{
  "n_experts": 128,
  "d_shared_expert": 64,
  "tie_embeddings": true,
  "init_std_down": 0.0238,
  "warmup_steps": 496,
  "final_lr_fraction": 0.03,
  "seq_len": 1024
}
Below are experts of layer 8 (counted from 0) of a mixture-of-experts language model. Rows are named router (the router's row for the expert), gate (a neuron's input weights, with its number), up (a neuron's input weights, with its number), down (a neuron's output weights, with its number) and show model dimensions 336-391. Each number is 50 + 15 x the weight over its row's rms, rounded and kept within 0 to 99.
After each expert's rows: a language model's description of what the expert responds to. This comes from a sample of Wikipedia text that the model never trained on.

# expert 40
router:39 31 40 45 58 70 59 35 25 63 39 39 60 57 65 58 29 49 41 33 62 38 55 54 63 49 29 42 44 65 37 52 45 47 60 61 59 45 71 32 49 37 38 66 40 47 40 20 28 45 69 26 59 69 34 48
gate0:55 54 49 37 39 43 57 49 43 35 38 51 40 59 30 45 32 51 55 51 52 83 52 53 40 32 44 34 51 64 63 69 51 67 44 55 37 49 77 60 83 42 34 33 48 69 63 31 59 62 56 50 53 47 57 51
up0:32 26 68 60 66 67 49 44 62 68 53 28 64 45 61 74 81 60 49 50 48 48 23 48 46 66 48 69 69 44 41 56 54 49 43 52 34 43 13 40 51 59 48 62 37 49 41 71 50 36 21 68 30 73 68 37
down0:17 70 46 42 26 24 75 70 39 35 57 53 84 41 45 47 53 70 40 39 65 51 41 62 31 67 64 55 37 55 60 60 71 48 59 30 57 54 64 65 48 46 55 38 72 00 34 50 49 53 70 52 24 41 32 48
gate1:39 48 75 84 61 42 15 29 71 41 57 50 59 41 55 34 52 26 75 43 43 78 78 36 43 26 54 70 53 61 08 56 55 68 42 55 30 64 55 28 66 43 62 40 45 60 68 57 46 58 38 32 57 51 57 50
up1:55 58 53 63 63 55 40 29 41 56 62 47 48 57 63 56 16 68 44 37 45 49 52 50 38 59 41 77 65 61 26 69 47 32 66 47 36 63 40 42 39 37 77 61 46 69 54 40 43 22 61 45 41 60 72 75
down1:69 42 61 65 43 73 65 35 64 27 83 48 39 58 64 38 31 61 42 68 51 33 48 31 25 52 49 48 51 61 59 52 44 40 69 36 41 41 55 64 55 29 54 63 38 76 78 41 45 47 52 49 52 46 44 50
gate2:63 55 60 76 60 65 38 38 40 52 26 41 45 39 40 28 48 59 48 55 46 59 35 62 45 52 52 37 58 48 43 44 69 47 57 38 64 76 67 46 61 60 47 53 39 30 24 65 73 55 49 67 45 41 38 62
up2:78 54 42 08 28 34 59 66 56 50 62 56 49 72 78 42 38 56 57 46 67 66 64 54 49 54 52 61 54 51 54 58 46 87 30 55 33 43 45 51 34 48 54 37 73 45 68 31 57 37 56 56 55 59 62 21
down2:65 55 43 61 48 46 46 55 65 58 79 38 53 52 73 33 33 79 56 85 48 48 54 72 38 50 58 28 15 49 48 42 56 57 60 40 49 31 29 16 62 39 30 47 78 48 38 49 54 38 66 56 52 41 27 95
gate3:46 14 37 43 53 45 65 56 56 70 30 57 19 43 51 49 56 29 56 47 47 48 34 33 54 84 39 58 42 34 65 69 46 58 43 60 14 56 67 48 61 46 61 22 59 31 38 31 64 62 66 15 52 49 50 70
up3:61 58 39 30 33 31 51 31 57 53 80 74 35 34 36 69 24 59 23 48 68 21 73 50 40 47 63 66 59 56 79 77 46 51 26 61 49 69 13 57 58 62 59 60 50 54 39 40 39 53 83 72 42 49 60 45
down3:28 24 46 39 38 62 63 63 63 35 52 57 65 44 32 63 61 36 63 69 66 36 56 53 55 47 67 59 44 43 22 46 41 35 73 69 54 76 72 16 43 77 47 56 70 22 26 46 54 37 72 59 45 44 59 72
gate4:40 78 72 60 71 48 57 42 33 37 65 60 48 50 37 41 35 76 38 56 46 38 59 38 46 51 47 45 31 33 46 51 60 60 32 76 30 34 31 55 81 55 58 29 52 47 46 47 48 27 59 58 68 67 54 37
up4:64 47 30 53 41 32 38 65 62 34 39 45 36 38 55 44 66 43 53 42 58 72 54 64 49 51 53 52 45 55 69 63 52 47 74 26 78 56 61 44 47 43 10 42 38 51 42 58 46 63 34 36 39 37 46 55
down4:78 58 74 40 62 52 39 61 49 44 35 54 72 47 40 55 62 49 83 42 16 34 22 50 35 37 65 47 49 57 52 39 51 51 27 84 70 49 45 48 53 52 53 73 69 20 52 44 29 63 42 63 39 80 45 63
gate5:55 55 60 58 41 51 50 32 27 46 98 73 40 68 33 53 63 38 68 45 49 70 53 37 42 59 47 52 42 50 60 43 60 42 52 54 43 23 43 40 64 83 49 13 57 49 78 52 45 42 58 21 15 67 29 48
up5:44 53 43 56 51 57 45 29 28 56 63 66 50 59 34 66 54 31 29 40 52 42 30 38 47 44 45 61 76 49 77 46 56 02 60 35 61 28 30 29 62 42 42 35 25 68 59 52 66 48 50 45 12 57 67 59
down5:68 39 58 36 67 75 30 45 29 44 62 32 66 46 61 67 49 31 62 74 64 47 38 67 76 58 44 47 86 38 41 66 44 61 45 61 52 64 49 60 55 42 22 65 48 65 51 70 41 66 66 50 74 43 39 54
What it handles: Nationality and group adjectives. Adjectives before nouns naming nationality, religion or scope, such as American, Catholic, local, national, new, other.

# expert 34
router:48 51 60 53 76 52 53 46 48 65 42 47 31 14 47 53 46 58 34 40 28 59 60 85 48 72 68 69 57 35 54 84 71 49 58 48 39 63 26 52 58 27 69 63 34 47 44 56 27 52 50 58 58 74 60 56
gate0:57 47 53 65 51 59 39 40 43 71 60 69 54 66 38 58 31 41 79 38 38 45 25 44 59 49 09 65 02 61 33 63 40 21 63 43 88 40 83 59 49 75 70 37 66 48 39 51 51 52 52 66 60 24 50 35
up0:77 82 60 53 60 43 49 37 34 69 54 46 69 45 57 75 71 22 45 85 65 41 35 13 64 47 56 39 42 49 62 54 47 78 64 57 37 82 55 75 19 42 32 68 34 43 50 41 56 45 33 32 28 48 54 35
down0:37 36 48 60 48 65 40 42 78 40 25 05 57 75 66 23 60 54 29 43 53 51 26 47 24 29 55 75 46 81 45 37 65 45 23 55 35 21 56 49 60 47 44 41 47 58 64 56 21 40 49 40 55 39 41 63
gate1:59 77 36 64 61 21 71 67 16 40 49 19 73 55 68 72 38 41 42 58 49 44 50 52 91 69 46 39 59 55 39 66 17 65 41 34 48 61 52 36 68 61 59 57 26 83 54 28 50 50 51 58 60 60 47 19
up1:24 77 61 43 30 49 53 37 58 74 27 40 45 46 26 55 35 34 63 70 47 10 46 43 23 61 54 44 40 34 42 65 42 46 59 45 54 42 70 73 51 45 67 47 57 42 51 48 45 37 60 33 46 56 38 67
down1:46 64 46 50 45 76 34 49 52 68 67 49 68 56 57 37 56 63 42 76 33 26 63 50 50 64 48 45 40 54 61 53 44 68 52 25 37 70 50 43 62 29 36 71 30 55 46 57 45 63 45 48 30 67 50 52
gate2:67 53 67 64 45 42 31 52 60 53 81 45 43 47 66 33 53 48 51 29 50 50 41 51 79 49 38 37 41 37 34 58 50 28 50 37 62 47 55 38 26 74 44 45 53 65 32 62 56 32 50 41 78 26 40 64
up2:59 38 49 48 63 65 36 43 29 75 44 20 45 35 54 38 48 33 54 58 40 46 58 31 53 54 19 72 61 21 34 48 47 50 69 64 75 62 57 48 52 57 61 98 70 37 25 73 34 61 71 42 64 48 49 45
down2:49 48 51 46 33 51 57 69 34 58 54 57 26 43 72 37 39 81 41 35 23 23 60 64 20 56 49 22 38 33 39 42 61 50 31 63 62 35 42 54 55 29 32 60 75 36 39 30 62 37 33 55 66 38 53 45
gate3:70 58 65 64 61 54 39 59 50 56 55 55 45 59 43 50 46 54 67 57 63 78 48 43 54 54 54 42 45 35 16 59 59 81 87 44 51 48 48 44 33 40 62 30 10 40 59 76 72 43 68 42 38 38 46 29
up3:58 61 44 35 43 29 45 32 63 27 46 40 53 41 41 74 26 40 41 63 43 12 35 47 71 42 36 52 37 55 49 84 48 19 23 45 47 45 52 72 41 88 40 49 74 42 43 25 00 63 45 42 55 59 26 38
down3:52 68 50 36 35 35 31 59 58 48 76 48 54 38 63 45 58 37 64 67 33 41 53 56 64 54 57 52 49 89 50 64 59 37 25 51 45 64 55 70 68 66 39 50 35 50 43 53 40 40 27 54 32 77 52 47
gate4:55 38 93 15 46 47 60 43 43 50 46 67 57 49 54 83 39 65 48 59 27 55 51 63 44 48 41 50 59 35 70 54 40 54 45 32 45 34 65 20 58 46 42 65 64 46 38 32 22 64 89 50 56 43 33 58
up4:59 48 76 25 43 62 46 58 73 56 31 62 60 23 45 74 40 87 43 29 54 62 50 52 70 47 68 50 56 61 77 59 49 41 33 37 35 55 38 14 37 44 39 64 87 36 30 41 19 76 86 80 48 42 39 67
down4:97 43 44 32 56 62 27 54 70 73 23 35 43 51 52 30 34 43 24 51 65 59 57 53 56 64 63 36 53 49 38 40 24 55 60 58 61 55 37 61 28 44 74 31 71 33 50 40 95 37 32 62 46 67 60 61
gate5:57 38 53 60 41 58 51 59 41 76 62 64 34 59 34 45 34 57 42 56 64 32 72 81 58 51 58 38 49 58 52 36 38 50 46 64 35 21 59 69 41 54 40 46 44 17 59 26 60 84 28 35 42 31 59 47
up5:32 76 31 70 69 18 11 40 63 69 63 64 35 54 61 74 36 51 59 45 51 34 19 49 23 46 46 60 59 34 47 38 49 69 48 50 31 43 32 48 45 35 57 61 52 55 52 52 62 58 50 45 60 57 64 69
down5:75 31 39 33 46 60 82 76 54 55 41 74 52 68 40 64 28 50 50 42 32 34 70 41 54 47 48 38 80 44 59 31 42 46 65 21 48 61 51 20 53 69 62 62 53 54 43 59 53 46 27 47 18 61 57 51
What it handles: Acronym letters, codes. Capital letters and pieces inside acronyms, call signs and country codes, such as NCVO, KGLX, GDR, ENG, plus digits in ID numbers.

# expert 1
router:79 65 64 55 53 76 36 68 38 33 58 51 68 67 49 43 62 61 35 66 73 70 54 35 31 57 47 31 27 55 87 35 39 60 26 61 44 50 38 72 58 38 34 39 24 15 39 32 53 34 29 69 55 62 60 18
gate0:49 55 46 48 58 59 46 56 32 44 78 30 50 71 71 59 38 60 53 61 62 65 03 30 46 72 34 60 29 61 30 48 45 68 47 43 22 46 59 61 67 24 41 34 50 70 54 23 43 45 62 71 50 40 25 38
up0:55 54 46 51 75 68 38 48 33 49 68 35 54 61 59 46 49 81 49 51 69 70 24 40 33 52 24 63 35 55 47 30 45 65 45 42 31 61 56 56 73 26 30 37 39 62 40 36 32 19 54 62 25 58 13 45
down0:43 36 48 61 51 67 53 31 60 54 57 50 27 61 35 48 52 53 74 69 57 32 59 50 85 76 51 74 46 38 48 45 53 23 72 43 81 59 23 87 38 43 41 48 38 58 49 54 48 31 46 29 65 73 51 77
gate1:46 52 37 55 65 72 57 69 62 69 20 65 67 31 48 36 66 59 28 40 73 48 64 57 59 56 45 53 66 54 53 53 54 43 81 54 28 51 54 60 59 59 38 69 73 10 54 57 37 52 52 61 19 68 58 73
up1:49 89 39 47 48 39 72 62 27 13 49 19 34 43 36 58 39 38 64 63 42 50 40 43 36 37 63 46 50 50 25 68 44 30 32 62 50 52 72 35 59 52 74 37 80 78 72 29 67 64 52 38 80 40 39 48
down1:61 46 51 54 30 39 50 81 76 62 45 34 28 79 67 60 50 54 40 30 21 55 61 48 74 58 72 71 50 56 55 20 66 64 73 79 37 42 48 60 60 51 77 73 51 57 55 52 32 57 63 47 38 30 44 40
gate2:40 46 73 55 46 41 44 56 32 44 74 55 40 63 14 65 71 62 04 36 29 41 83 31 32 51 47 62 48 69 55 54 37 55 44 65 23 38 59 66 37 49 16 42 18 06 33 23 69 40 71 53 53 62 61 58
up2:57 43 64 48 44 21 39 34 62 53 71 47 45 49 28 60 42 35 40 59 50 58 51 28 57 30 80 49 47 63 46 34 43 36 43 34 42 49 56 65 42 53 19 42 37 13 22 40 59 53 63 49 47 53 48 39
down2:32 68 61 36 87 56 63 62 36 47 49 45 18 50 50 48 48 56 54 57 34 84 71 39 42 73 57 56 68 73 50 18 63 62 55 52 58 36 71 41 53 27 47 50 50 76 69 36 36 72 22 21 42 44 30 86
gate3:51 44 56 14 53 55 52 42 39 53 53 42 76 81 75 53 56 52 55 52 54 33 41 24 74 57 99 57 50 43 26 70 63 40 71 59 57 60 52 50 22 52 57 67 58 35 53 58 40 44 44 59 31 46 85 36
up3:66 50 51 24 60 52 49 37 39 58 70 16 58 86 61 53 49 62 66 54 61 26 64 31 63 57 74 59 60 47 38 53 60 20 83 54 48 50 43 85 29 49 45 72 57 43 37 56 57 28 72 37 33 43 58 73
down3:24 42 60 62 56 53 62 42 32 20 58 40 19 47 34 53 60 52 55 67 62 76 52 60 51 30 77 56 57 43 46 44 49 60 39 54 48 39 45 42 45 36 79 44 54 27 64 59 46 62 19 48 52 27 72 58
gate4:54 62 41 19 53 62 18 88 43 55 52 70 39 68 23 57 48 67 46 07 59 68 59 25 56 49 44 35 50 63 63 67 43 49 77 54 59 63 53 41 41 15 54 61 38 66 34 23 38 22 51 24 50 60 49 74
up4:50 34 15 46 72 56 60 11 71 52 44 11 63 47 70 43 59 40 57 74 75 49 56 70 40 58 24 77 65 30 42 42 47 44 49 52 32 37 41 74 93 51 38 27 52 75 48 54 40 65 74 55 43 58 56 42
down4:67 50 50 49 32 53 65 63 64 81 45 54 43 48 49 59 37 66 17 53 53 42 51 41 45 46 63 48 59 64 38 42 21 34 67 54 71 46 57 42 47 54 63 55 57 35 55 47 44 25 56 42 73 60 57 48
gate5:49 42 59 77 56 36 28 50 54 69 47 75 44 35 53 51 59 51 48 59 17 28 69 64 26 19 43 66 52 59 64 38 72 33 41 50 67 04 31 56 56 71 60 47 31 71 65 85 52 70 67 53 54 54 35 67
up5:51 41 28 79 64 63 23 44 49 45 48 53 37 52 47 55 65 75 42 70 44 52 63 36 52 55 23 64 20 49 60 18 70 40 59 74 60 46 26 62 64 44 47 47 33 76 71 73 33 60 67 57 32 17 48 47
down5:71 56 29 35 58 74 58 57 54 54 60 50 62 55 54 65 36 56 33 64 48 46 35 39 31 20 52 29 70 38 30 39 44 63 35 58 49 48 39 63 59 58 63 54 87 57 56 46 59 48 41 71 53 71 59 54
What it handles: Use/acquisition verbs, table cells. Verbs like used, uses, acquired, purchased, Succeeded, plus table pipes and cells before years, dates or numbers in list tables.

# expert 51
router:38 18 79 54 46 32 36 54 49 47 40 42 52 36 54 44 60 53 59 43 51 45 52 55 33 53 68 60 60 61 54 45 36 28 36 64 55 52 43 53 26 54 50 63 53 54 64 59 54 73 71 50 52 50 58 46
gate0:51 63 64 73 43 45 56 44 49 80 69 68 60 48 63 41 38 23 56 52 34 56 87 45 44 72 41 52 58 77 78 47 71 69 66 50 48 57 52 49 42 69 48 25 57 60 35 68 53 55 67 61 63 32 38 28
up0:44 77 66 66 60 15 30 76 36 53 60 57 53 44 70 51 57 25 84 42 08 66 66 41 39 64 62 66 69 62 50 48 59 74 56 63 40 44 53 18 45 60 58 33 56 56 39 80 26 64 75 57 51 34 65 39
down0:55 28 64 54 52 72 30 50 27 51 58 07 47 68 78 78 48 46 36 38 46 57 62 49 49 54 48 79 50 55 40 83 72 44 37 58 52 39 44 39 63 48 62 38 45 32 48 49 68 39 28 57 27 56 19 44
gate1:60 49 66 73 27 42 61 12 59 50 41 64 59 41 67 33 21 38 46 57 67 63 39 59 39 57 56 53 43 62 90 27 57 45 28 39 23 62 39 33 43 66 53 45 61 51 49 53 37 61 32 49 69 35 49 52
up1:59 27 51 55 15 46 77 39 49 64 38 62 48 20 54 16 24 45 51 39 60 69 30 47 27 66 55 48 51 61 82 26 48 54 36 52 49 68 61 48 61 78 81 68 53 68 54 65 27 76 21 47 49 24 62 72
down1:49 38 62 29 18 00 46 36 53 58 66 45 54 44 60 72 44 25 46 55 35 49 54 42 53 49 61 59 52 68 30 47 63 50 65 39 42 56 28 59 64 57 53 49 61 32 53 59 51 44 33 36 56 43 43 61
gate2:53 45 68 59 72 53 42 43 57 69 39 28 52 47 52 59 66 21 72 29 41 60 52 66 44 56 55 66 50 37 52 25 52 48 57 80 43 49 44 59 53 27 93 44 72 56 53 31 62 33 43 51 36 44 48 48
up2:47 58 40 38 26 25 68 37 69 51 49 62 35 46 30 57 68 78 33 70 51 65 36 27 47 37 34 41 31 50 48 61 47 33 34 49 49 54 50 54 51 55 52 31 37 34 48 41 27 22 44 50 57 66 63 39
down2:70 60 31 50 64 58 53 54 73 62 46 56 49 65 45 42 39 44 61 77 49 39 45 49 45 42 26 53 19 65 20 50 49 65 53 66 42 49 75 41 63 53 53 55 63 60 53 56 60 51 18 32 45 37 55 46
gate3:58 60 63 45 26 36 28 35 42 34 36 31 40 39 56 21 55 27 51 45 42 63 39 66 57 69 54 76 67 40 31 45 68 47 41 56 57 30 49 48 43 32 70 66 24 60 63 79 30 57 68 69 22 50 66 64
up3:36 66 50 43 62 48 66 86 42 56 65 69 64 74 62 70 42 90 37 55 52 55 63 36 20 46 55 35 52 60 44 47 46 50 52 24 48 54 64 48 63 69 69 43 74 75 35 20 60 56 22 34 79 66 30 45
down3:40 52 53 40 68 63 22 62 16 55 65 56 48 63 55 48 29 50 77 51 36 80 68 62 63 42 37 44 54 40 53 37 75 55 52 29 60 22 30 40 47 46 59 45 71 69 29 51 66 33 70 31 69 38 32 57
gate4:34 77 55 37 54 78 41 38 65 51 27 41 67 54 72 83 45 75 47 46 50 32 49 53 51 64 33 44 32 63 46 36 31 32 56 53 48 33 69 58 55 58 61 43 36 52 59 37 51 10 44 33 42 51 71 46
up4:58 27 28 50 46 49 60 53 47 35 67 46 51 53 40 41 71 58 50 71 66 48 47 59 65 55 54 48 30 58 61 45 67 46 18 59 68 46 46 38 57 31 33 33 66 54 51 75 42 79 51 46 64 65 27 53
down4:63 40 53 53 60 46 26 56 71 77 60 37 54 58 45 69 34 43 68 56 44 06 58 39 32 69 58 44 47 77 72 36 46 58 65 64 17 57 64 54 34 24 71 51 47 60 54 34 55 54 99 68 66 53 47 41
gate5:50 54 54 44 40 33 29 58 55 68 37 34 39 33 55 99 35 38 67 74 34 30 50 05 72 49 45 50 50 48 39 46 47 71 27 53 73 42 52 68 41 42 09 43 42 50 99 53 55 40 37 34 53 63 63 49
up5:25 62 63 31 28 34 11 56 43 80 23 47 52 33 61 89 37 33 79 72 42 43 45 20 58 38 54 72 53 42 47 51 39 47 27 52 74 57 47 55 39 51 52 74 27 57 75 67 47 43 58 25 43 77 63 54
down5:47 37 67 63 64 81 56 28 78 45 30 48 68 57 37 36 36 60 63 43 87 68 37 53 51 41 35 49 56 43 78 41 41 51 28 31 26 56 39 43 58 38 27 28 43 56 58 60 38 50 47 00 65 50 82 49
What it handles: Name fragments after prefixes. Word pieces continuing proper names, especially after St., Santa, Saint or Grand, e.g. Gall in St. Gallen, F in Santa Fe.

# expert 15
router:36 23 62 26 31 35 55 64 70 51 58 56 36 43 59 43 37 22 61 40 68 29 72 60 61 41 45 54 73 20 62 51 60 52 58 57 49 37 39 53 51 64 30 26 34 48 57 53 32 57 42 45 49 44 50 65
gate0:43 73 32 41 60 27 70 39 33 53 25 20 68 40 58 59 39 60 59 69 37 34 41 44 74 56 25 31 63 39 47 34 44 52 72 24 54 45 38 51 11 75 65 54 64 50 59 74 39 17 53 42 53 45 76 38
up0:33 51 25 29 56 73 55 38 41 68 47 34 65 52 24 69 46 66 36 63 45 39 69 43 79 64 68 56 45 49 55 33 61 39 23 92 64 55 37 62 61 43 56 72 78 45 39 68 33 41 58 56 48 65 82 56
down0:41 46 59 46 42 41 34 52 44 38 43 49 57 56 70 61 64 56 58 39 69 33 65 41 78 49 54 63 67 61 79 45 29 53 45 59 28 32 44 59 87 65 82 42 45 48 34 52 48 40 48 44 61 37 50 42
gate1:62 57 51 51 56 55 46 52 26 44 55 73 61 52 45 69 35 66 43 26 52 36 50 40 67 28 56 36 48 52 25 50 51 63 53 25 35 46 64 47 22 81 39 59 58 44 49 63 58 39 61 34 48 41 65 62
up1:55 65 35 61 70 69 37 46 53 64 52 51 60 80 85 44 47 78 32 29 45 71 25 43 71 35 51 54 69 50 22 51 73 51 84 36 41 47 35 15 48 63 54 66 42 64 38 37 66 27 23 50 59 54 38 72
down1:50 54 44 54 57 65 71 47 39 63 09 33 49 52 62 43 20 76 31 47 49 52 63 45 40 42 38 69 27 34 30 55 27 47 66 32 60 41 71 62 39 53 64 92 79 47 45 44 71 75 54 44 48 64 43 76
gate2:63 49 59 35 36 46 36 61 43 66 54 48 34 59 24 68 56 55 80 50 64 47 62 50 39 83 46 57 78 63 47 48 68 75 58 47 50 33 63 55 46 44 31 82 53 47 58 60 75 65 70 60 25 43 50 60
up2:42 20 43 68 46 50 29 40 66 41 76 62 50 22 40 49 41 46 19 57 37 29 48 73 58 46 55 68 51 25 74 36 50 39 44 72 48 40 51 51 48 59 41 19 49 36 62 78 44 55 37 53 45 38 35 44
down2:62 56 65 61 02 38 42 40 65 32 69 57 61 46 52 39 59 57 42 37 71 52 47 46 54 51 36 58 45 77 36 66 67 26 57 50 53 74 54 34 58 27 61 60 49 37 24 47 62 30 58 70 36 34 46 45
gate3:50 59 70 75 47 34 29 32 40 56 52 64 48 59 76 30 31 46 37 36 43 67 70 61 37 42 55 74 53 20 48 43 72 45 60 50 61 62 53 27 45 65 40 58 27 48 75 55 53 45 55 63 44 35 54 74
up3:52 71 46 51 57 51 83 57 45 42 24 49 41 63 47 49 42 57 52 64 51 60 54 36 26 48 56 26 51 51 59 49 34 69 45 50 38 60 59 57 73 57 75 53 44 42 56 28 61 73 53 44 44 46 38 38
down3:73 40 43 48 30 33 33 25 70 58 43 44 45 60 63 42 44 55 38 65 53 68 51 40 48 67 55 28 38 66 49 45 52 55 40 46 42 51 39 71 52 57 36 75 55 50 50 20 42 63 41 33 38 53 34 53
gate4:44 56 49 48 33 47 37 44 34 39 45 38 42 39 30 49 57 54 51 24 54 42 89 24 31 64 44 50 53 41 59 46 57 83 52 77 61 58 72 57 34 52 27 58 40 36 38 90 39 52 58 38 34 32 28 35
up4:54 58 58 67 26 49 67 53 21 41 51 60 25 46 59 46 38 71 60 25 46 55 66 43 74 35 47 33 44 66 61 54 17 24 52 41 48 21 43 25 44 76 52 33 46 41 28 44 69 84 42 56 42 40 38 84
down4:36 43 46 40 91 63 50 27 43 65 62 56 46 08 45 84 44 29 62 67 35 56 36 33 38 53 42 89 35 40 62 46 66 65 37 09 51 53 65 49 50 30 46 49 27 52 23 44 45 67 42 69 11 40 55 27
gate5:44 57 35 64 32 50 21 54 57 39 50 35 48 42 55 60 70 72 42 62 45 55 38 52 46 53 51 52 67 60 42 42 59 61 68 34 65 46 50 68 56 43 67 44 60 53 72 46 66 57 43 36 77 65 44 54
up5:44 30 50 35 44 47 33 56 62 37 74 42 39 44 45 51 37 70 52 32 61 50 58 51 51 48 40 59 71 34 78 38 67 55 84 47 48 64 27 63 57 31 41 56 57 41 40 37 58 40 43 33 71 70 68 61
down5:71 60 62 52 45 61 38 57 69 47 69 64 49 75 42 43 59 60 60 69 48 36 52 66 52 55 35 29 41 57 66 35 74 52 41 30 32 44 37 58 45 68 48 66 79 50 45 39 58 48 42 52 52 46 57 66
What it handles: Title and name nouns. Capitalized common nouns inside titles of works and proper names, e.g. Night in Saturday Night Live, River, Lake, Man, Love.

# expert 46
router:33 51 55 53 51 73 76 71 26 53 81 51 26 57 46 06 64 62 63 55 42 60 34 29 19 60 26 62 57 78 51 36 33 74 77 56 51 29 58 53 64 44 16 60 64 66 41 71 52 52 54 84 65 45 72 49
gate0:39 49 54 77 40 54 58 53 57 39 39 43 37 64 69 58 27 59 32 76 29 43 45 46 47 54 60 50 52 62 37 23 70 61 70 47 33 53 47 42 53 37 34 48 45 40 36 41 51 38 40 74 61 79 52 56
up0:54 75 52 39 74 35 61 46 36 64 78 29 59 58 29 68 63 57 12 27 46 40 26 39 57 67 48 68 39 52 43 77 30 33 50 31 66 26 54 42 25 42 54 64 54 57 51 37 43 70 70 50 38 11 52 27
down0:54 49 57 57 40 61 67 68 55 13 42 47 14 39 60 50 63 39 62 41 49 64 62 74 54 37 74 39 46 40 51 77 61 36 28 49 75 70 34 42 23 39 49 55 61 39 40 59 67 63 38 76 42 22 56 21
gate1:42 82 58 48 53 79 45 39 60 50 39 32 59 41 30 50 42 63 58 53 38 52 67 36 29 69 54 64 41 45 38 61 57 16 48 59 58 38 61 45 77 43 35 50 56 55 29 55 54 51 46 52 68 35 45 46
up1:42 50 47 31 31 68 55 40 39 76 56 74 42 67 56 61 58 61 45 24 51 37 34 64 46 48 21 72 45 58 57 60 40 66 53 44 44 34 61 41 49 33 38 12 54 47 76 47 30 78 41 50 56 56 55 37
down1:53 47 44 72 45 47 51 55 58 28 44 59 58 51 56 42 49 58 71 70 67 45 40 49 39 35 65 58 57 52 63 70 68 32 31 56 50 44 71 73 49 44 32 41 60 53 25 74 67 63 51 37 24 32 48 71
gate2:41 24 42 35 53 43 65 49 29 72 45 61 46 53 65 37 38 51 51 25 55 43 53 36 38 55 53 59 54 61 34 44 38 63 39 73 21 36 69 51 58 06 36 26 55 71 56 43 17 35 23 67 42 72 46 70
up2:70 20 28 47 47 14 65 46 53 59 75 60 53 28 43 60 52 61 48 58 51 39 48 50 62 45 67 58 62 64 38 60 41 90 57 33 48 39 63 56 55 42 60 51 51 27 79 52 55 46 73 32 58 37 53 55
down2:64 58 41 52 27 40 80 42 45 73 43 39 29 38 27 36 47 21 43 55 43 43 29 47 51 45 39 65 48 63 51 57 50 39 66 29 64 31 40 56 65 55 60 55 34 23 56 63 37 61 62 64 40 50 43 81
gate3:52 69 71 50 52 70 35 31 73 32 60 50 57 74 50 47 43 72 48 14 43 52 72 69 39 58 79 39 45 64 46 53 42 38 50 31 45 41 67 44 50 44 34 57 41 54 51 49 41 76 74 41 54 60 60 62
up3:60 52 51 20 53 69 70 46 76 35 32 39 65 45 50 48 52 80 36 33 60 53 54 51 51 40 33 79 45 44 32 40 59 48 55 50 56 63 47 40 36 40 56 56 53 54 36 31 60 33 53 46 41 30 53 58
down3:37 62 45 32 33 40 65 59 43 78 58 39 65 59 47 52 55 47 40 31 59 34 65 57 52 48 38 40 54 40 59 44 31 79 76 48 81 63 39 36 48 57 66 73 45 69 55 60 53 41 65 70 58 47 56 27
gate4:65 48 38 38 36 35 52 62 63 47 57 55 46 41 46 27 74 49 52 46 42 52 50 59 61 22 14 39 51 48 48 46 23 58 38 58 54 69 58 59 50 92 77 24 52 51 41 31 55 61 65 51 56 57 65 41
up4:46 45 37 54 61 53 30 46 37 65 47 24 50 70 63 68 49 48 45 53 59 41 23 47 58 40 67 71 54 56 45 53 66 33 55 54 27 34 41 42 32 21 34 52 38 40 58 60 59 58 24 54 60 45 52 65
down4:35 49 19 52 44 39 39 39 44 25 70 45 45 49 54 42 36 57 49 25 36 81 65 64 47 39 59 11 31 56 22 58 40 46 49 69 48 63 44 55 55 56 37 48 58 64 66 60 40 53 71 64 43 49 29 50
gate5:41 72 53 50 48 54 51 14 56 44 50 13 44 57 45 56 32 07 49 36 45 59 47 46 62 59 53 48 60 30 56 43 18 53 46 70 53 66 70 55 55 66 61 86 37 45 23 37 31 10 49 25 46 47 66 60
up5:60 52 48 52 43 63 69 67 56 65 56 76 53 67 39 57 38 61 59 81 40 80 69 62 69 48 48 47 53 69 24 43 64 43 58 35 32 78 54 74 46 33 72 11 46 35 81 27 63 72 62 55 53 50 47 13
down5:29 53 59 50 50 74 39 30 48 65 47 51 22 51 26 51 39 35 51 42 22 35 36 30 39 29 80 64 57 43 62 96 35 57 52 70 86 58 55 31 40 60 20 73 56 53 46 59 31 43 55 44 73 48 35 45
What it handles: Table header words. Column header and label words in wiki tables, such as Votes, Candidate, Title, Date, Team(s), Season(s), plus blank cells.